config.toml
moe_layers = [1, 3, 5, 7]
router_score = "softmax"
routed_scale = 1.5
balance_loss = 0.0138
tie_embeddings = false
train_tokens = 499600000
dataset = "wikipedia_en"
Below are experts of layer 3 (counted from 0) of a mixture-of-experts language model. Rows are named router (the router's row for the expert), gate (a neuron's input weights, with its number), up (a neuron's input weights, with its number), down (a neuron's output weights, with its number) and show model dimensions 160-191. Each number is 128 + 24 x the weight over its row's rms, rounded and kept within 0 to 255.
After each expert's rows: "comes before" lists some tokens at least twice as common just after its tokens as in all text; "mostly gets" lists some tokens that are sent to it at least half of the time. This comes from a sample of Wikipedia text that the model never trained on. Tokens count by the router's weight.

# expert 19
router [143  97 115 110 141  86 155 133 125 109 157  88 152  98 113 128 148 138 168 145 142 124  98  96  73 111 159 131 117  85 111 164]
gate0 [105 164  97 102 141 147  71 121 140 118  96 144 119 113 134 124 155  94 131 166 114 129 157 124 129 131  93 147 135 135 113 109]
up0 [126  70 120 133 139 141 159 118 155 104  92 147 180  89 163 157 146 144 102 128 151 123 152 142 148 130 125 141 107 101 102 128]
down0 [108 106 129 137 140 138 120 130 128 164 116 185 152 113 138 140  94 107 119 114 141 134 116 133 117 151 139 122 119 141 150 155]
gate1 [119 116 132  90 118 107 142 129 133 125  90 158 116 115 149 135 119 171 124 149 122 147 119 146 144 108 149 107 118  84 138 126]
up1 [105  89  95 119 150 153 146 125 114 147 103 124 126 141 127 203 161  96 155 110 129 132 164 109 113 130  99 146 120 132 133 117]
down1 [142 102 118 115 125 145 157 125 149 122 105  94 182 138 143  81 135 140 114  99 126 136 122 124 170 113 104 169 127 118 131 117]
comes before: " |", " |\n", " ", ";", ".", " was"
mostly gets: " they", " he", " she", " They", " He", " it"

# expert 8
router [111 108 150 161 138 141 132 121 108 137 120 122 128 148 112 116 119 143 120 138 139 129 119 154  87 144 175 123 103 142 139 155]
gate0 [ 97 124  73  96 103 142 141 130 130 128 137 134 136 110 128 102 133 111 120 156  83 108 151 101 117 107 135 100 141 138 139 142]
up0 [112 128 101  96 107 135  97 125 119 167 146 111 107  90 140 120 123  98 121 112 146 161 136 169 133 111 121 116  99 119 169 204]
down0 [115 140  69 111 119 127 123 134 128  89 120 153 117 104 148 114 160 136 118 132 129 138 118 111 130  89  98 120  88 101 139 118]
gate1 [127 132 144  89 141 137 126 134 130 133  98 160 106 137 129 155 142 100 141 196 114 105 104 129 125 130  99  98 112  90 144 162]
up1 [142 109 134 136 115 113 127 121 110 146 143 121 147 166 147 140  89 165 155 105 167 154 122 109 157 138 115 171 138 102 102 108]
down1 [118 156 200 135  92 153 161 110  98 118 148 117 113 110 132 145 129 129 146  91  72 114  88 116 149 159  84 164 152 164 114 103]
comes before: " to", " a", " in", " by", " as", " be"
mostly gets: " was", " is", " were", " are", " has", " had"

# expert 16
router [140  69 129 114 154 101  97 131 143 136 127 101 133 115 129 122 120 112 155 145 157 145 170 134 119 161 125 132 103  99  78 126]
gate0 [130 127 161  92 104 172 117 137 111  94 110 135 128 144 108  94 150 126 126 139 132 113 142 134 101 121 145  75 143 104 103 135]
up0 [121 132 111  80 105 139 144  94  94  99  91 105 158 123 150 144  98 157 116 140 162 105 109 137 143 126 104 144 141 174 130 126]
down0 [128 124 113 104 174 204 131 122 130 113 133  94 140 113 144 115  82 180 139 106 129 157 124 118 105 123 157 156 131  84 106 146]
gate1 [134 138 148 117 116 125 113 128 125 109 151 138  96 162  94 147 119 139 128 141 126  71  79 124 115 110 154 132 139 162 200 122]
up1 [145 142 121 108 132 145 128 143 139  89 151 146  78 140  98 130 123 108 146 155 180 112 121 116  75 125 102 155 144 176 132  86]
down1 [123 138 132 150 125 169 146 106 117 160 147 151  96 145 136 139 119 144 119 115 132  94 110 152 125 124 130 123 160 109 162  86]
comes before: ",", " |", " (", "\n", "'s", " and"
mostly gets: " York", " US", " States", " England", " France", " French"

# expert 11
router [122 120 122 143 138  94 111 140 123 153 150  90 131 151 157 110 182 150 144 120 132 136 119 119 161 151 161  85 108 174 148 123]
gate0 [ 97  94 145 145 161  99 121 112 133 131 128 155 181 135 112 138 148 148 128 129 128 135 169 122 106 103  91 127 127 122 141 179]
up0 [103 163 108 115 115 126 103 117 153 135 151 131 146 116 136 132  82 137  91 117 161 155 152 133 132 157 153 119 104 149 122 106]
down0 [114 152 133 130 117 119 109 130 139 156 132 177 105 130 134 141 117 133  93 131  82 118  90 122 141 134 134 103 165 104 106 114]
gate1 [104 101 109 157 135 189 136 139 105 140 159 132 134 152 151 163 134 166 119 137 132 118 118 130 113 102 134 168 136 114 166 159]
up1 [157 105 146 135 137 145 135 116 105 136 112 166 136 100 127 106 122 132 124 172 144 120 153 134 101 111 119 121 117 130  72  84]
down1 [130 128 138 146 163 122 123 157 133 121 107 127 138 101 149 104 117 154 153 138 147 127 160 104 157 147  82 153  98 124 144  91]
comes before: ":", " of", "\n", " in", " and", " ("
mostly gets: " =\n\n", "°W", " species", " brother", " Location", "″W"

# expert 10
router [154 110 136 130 141 144 143 119 176 151 130 140 134 124  87 194 144 108 134 125 109 118 192 131 158 118 108 144 167  97 162 177]
gate0 [122 115 155  94 143 106 140 167  98 114 148 104 136 113 159 123 139 146 121 110 127 125  88 134  88 117  94 108 107 100 107 116]
up0 [148 139 102 152 132 132 121 127 136 124  96 105 133  90 115 144 102 146 132 158 142 106 156 134  68  79 141 138 122 161 162 133]
down0 [150 161 155 160 141 157 106 116 103 131 129 133  95 126  82 137 114 139 117  82 151 132  98 101 129 138 168 144 139 145 105 154]
gate1 [ 91 128 127 101 140 125 147 120 154 126 146 110 111 114 125  91 131 137 129 177 105 167 118 114 101 129 131 105 133 160 149 148]
up1 [134 185  99 142  94  80 115 138 129  99 152 112 139 154 130 131 101 138 146  80 145 126 134 178 183 130 139 115 122 140 122 144]
down1 [124  92 119  83 123 135  99 157 122 112 125 101 150 152 175 100  99  90 148 138 148 140 127 130 126 123 147 164 132 167  90 136]
comes before: " the", " a", " his", " to", " that", " an"
mostly gets: " with", " after", " when", " where", " against", " by"

# expert 3
router [105 166 176 122 114 172 110 114 110 109 142 157 106 110 130 107 151  66 124 165  69 136 112 129 182 131 106 116 156 139 100 125]
gate0 [112 179 123 122 189 132 135 115 101 129 122 138 104 147 107 153 130 121  78 134 110 112 109 111 127 169  98 182 127 136  93 169]
up0 [160 103 140 145 134 118 125 114  93 143 105 162 141 123 145 120 148 110 130 136  88 113 109 146 121 133 154 138 163 121 127 129]
down0 [132 139 173 137 167 138 133 141 151 139 161 116  98 153 160 117 144 119 176 129 145 131 101 153 109 140 101 120 116  94 105 124]
gate1 [109 140 115 127 120 114 146 132  82 110 155 146 123 135 136 155 156  82 168 115 125 138 142 110 143  85 164 102  99  88  90 115]
up1 [144 130 111 131 106 125 111 122 104 156 151 139 132 115 111  68 164 153 140 125 149 125 110 102 156 135 113 111 128 147 156 123]
down1 [140 120 144 160 135 112 134 119  85 135 114 115 128 132 131  86  66 109 121 119 116 130 135 133 144 162 166 101 122 186 115 142]
comes before: "1", "201", "0", "2", "3", "4"
mostly gets: "201", " (", "199", "–", "202", "198"

# expert 14
router [162 130  92 139 170 129 139  94 100 121  93 141 116 108 137 138 125 133 149 118 145 128 139 132 132 113 100 117 102 125  89 135]
gate0 [133  90 124 117 145 153 108 129 145 143 130 139 118 157 125 147 142 122  99 139 109 176 103 133 140 104  89  79  93  93 115 127]
up0 [160 119 125 172 131 115 142 122 126 130 160 139 151  96 130 101 104 119 140 134 137 137 149 101  91 198 105 127 125 108 133 111]
down0 [170 174 150 168 170 141 139 121 140 118 154 116 125 174  98 119  99 111 130 115 132 130 149 121  95 100 101 131  81 116 114 110]
gate1 [115 156 138  95 119 106 157 113  97 111 122 113 123  99 142 119 141 135 164 138  90 147 124 118 163 146 122 125 126  94 118 127]
up1 [148 131 124 137 149 108 171 155  98 133 104 104 158 113 122 121 144 157 147 106 138 138 103 127 168  97 102  84 161 142 135 136]
down1 [157 168 133 134 132  93 128 132 135 116 110 106 126 128 117  54 156 108 161 118 135 122 142 195 111 118  96 136 144 114 160 155]
comes before: " ", ":", " of", ",", ".", " in"
mostly gets: " April", " November", " years", " September", " February", " season"

# expert 18
router [108 102 126 124 127 131 124 115  95  66 114 168 164 147 127 152 103 109 158 127  97 116  99  82 143  97 162 119 175 117 125 113]
gate0 [144 139 158  99 127 142 106 121  72 105 122 103 123 101 159 149  64 134 147 169 122 137  83 136 182 117 139 159 128 155 118 139]
up0 [149 168 129 108 144 134 175 109 186 147 117 106 113 128 123 139 153 110 101  95 124 113  99 124 112  90 130 128 154 119 120 103]
down0 [139 120 147 145 109 120 102 147 142 146 130 114 102 102  82 163 133 149 147 106  72 111 124 106 154 141 152  96 143 147 123  91]
gate1 [143 111 125 157 140 137  88 123 143 121  98 139 128 105 131 135 126 130 119 177 127 114 165 146 129 161  55 127 111 125 127  99]
up1 [141 114 119 100 123 143 112 118  96 105 121 107 141 121 125 145 135 111 124 169 121  81 134 144 106 128 103 132 134 188  79 122]
down1 [123 114 113 178 137 132 111 151 132 112 165 148  87 149 150 117 116 149 115 102 153 110 153 150  94 104 109 125 130 114 127 159]
comes before: " The", "-", "==", " In", "|", " He"
mostly gets: ".\n\n", ".\n", ").", "\".", ").\n\n", ".\"\n\n"

# expert 5
router [101 147  93  93 141 112 133 131 116 127 130 120 105  86 131 111 125 116 130 112  90  72 129  98 148 136 165 123 125 141  79  89]
gate0 [ 97 100 143 125  97 133 137 150 168  98 151 140 119 167 157 171 159 150 138 139 112 114 142 149 129  93 145 156 102 106  93 152]
up0 [127 109 124 128 136 108 112 156  95 168  95 108 128 113 118 129  99 161 123 110 129 132 126 144  84 152 117 120 155 135 134  81]
down0 [152 156 101 169 154 116  93 154 111 159 126 144 124 138 147 122 135 130 194 108 131 126 108 112 128 157 131 146 142 155 119 116]
gate1 [145  88 133 145 134 120 107 146 133 159 125 167 102 126 133 161  97  76 126 105 148 170 130  97 127 128 149 111 135 181 106  79]
up1 [101 162 112 101 136 152 126 117 120 105 147 155  97 133 125 117 115 112 116 104 135 122 120  90 119 229 126 114 152 153  88 143]
down1 [120 120 103 141 137 118 153 119  98 122 119 164 130  85 128 102 114 112 165 135 149 170 148 123 122 114 136  94 167 168  71 151]
comes before: "|", "-", "The", "the", "|---|---|---|---|---|---|\n", "p"
mostly gets: " |\n", " \"", " In", "In", "On", " On"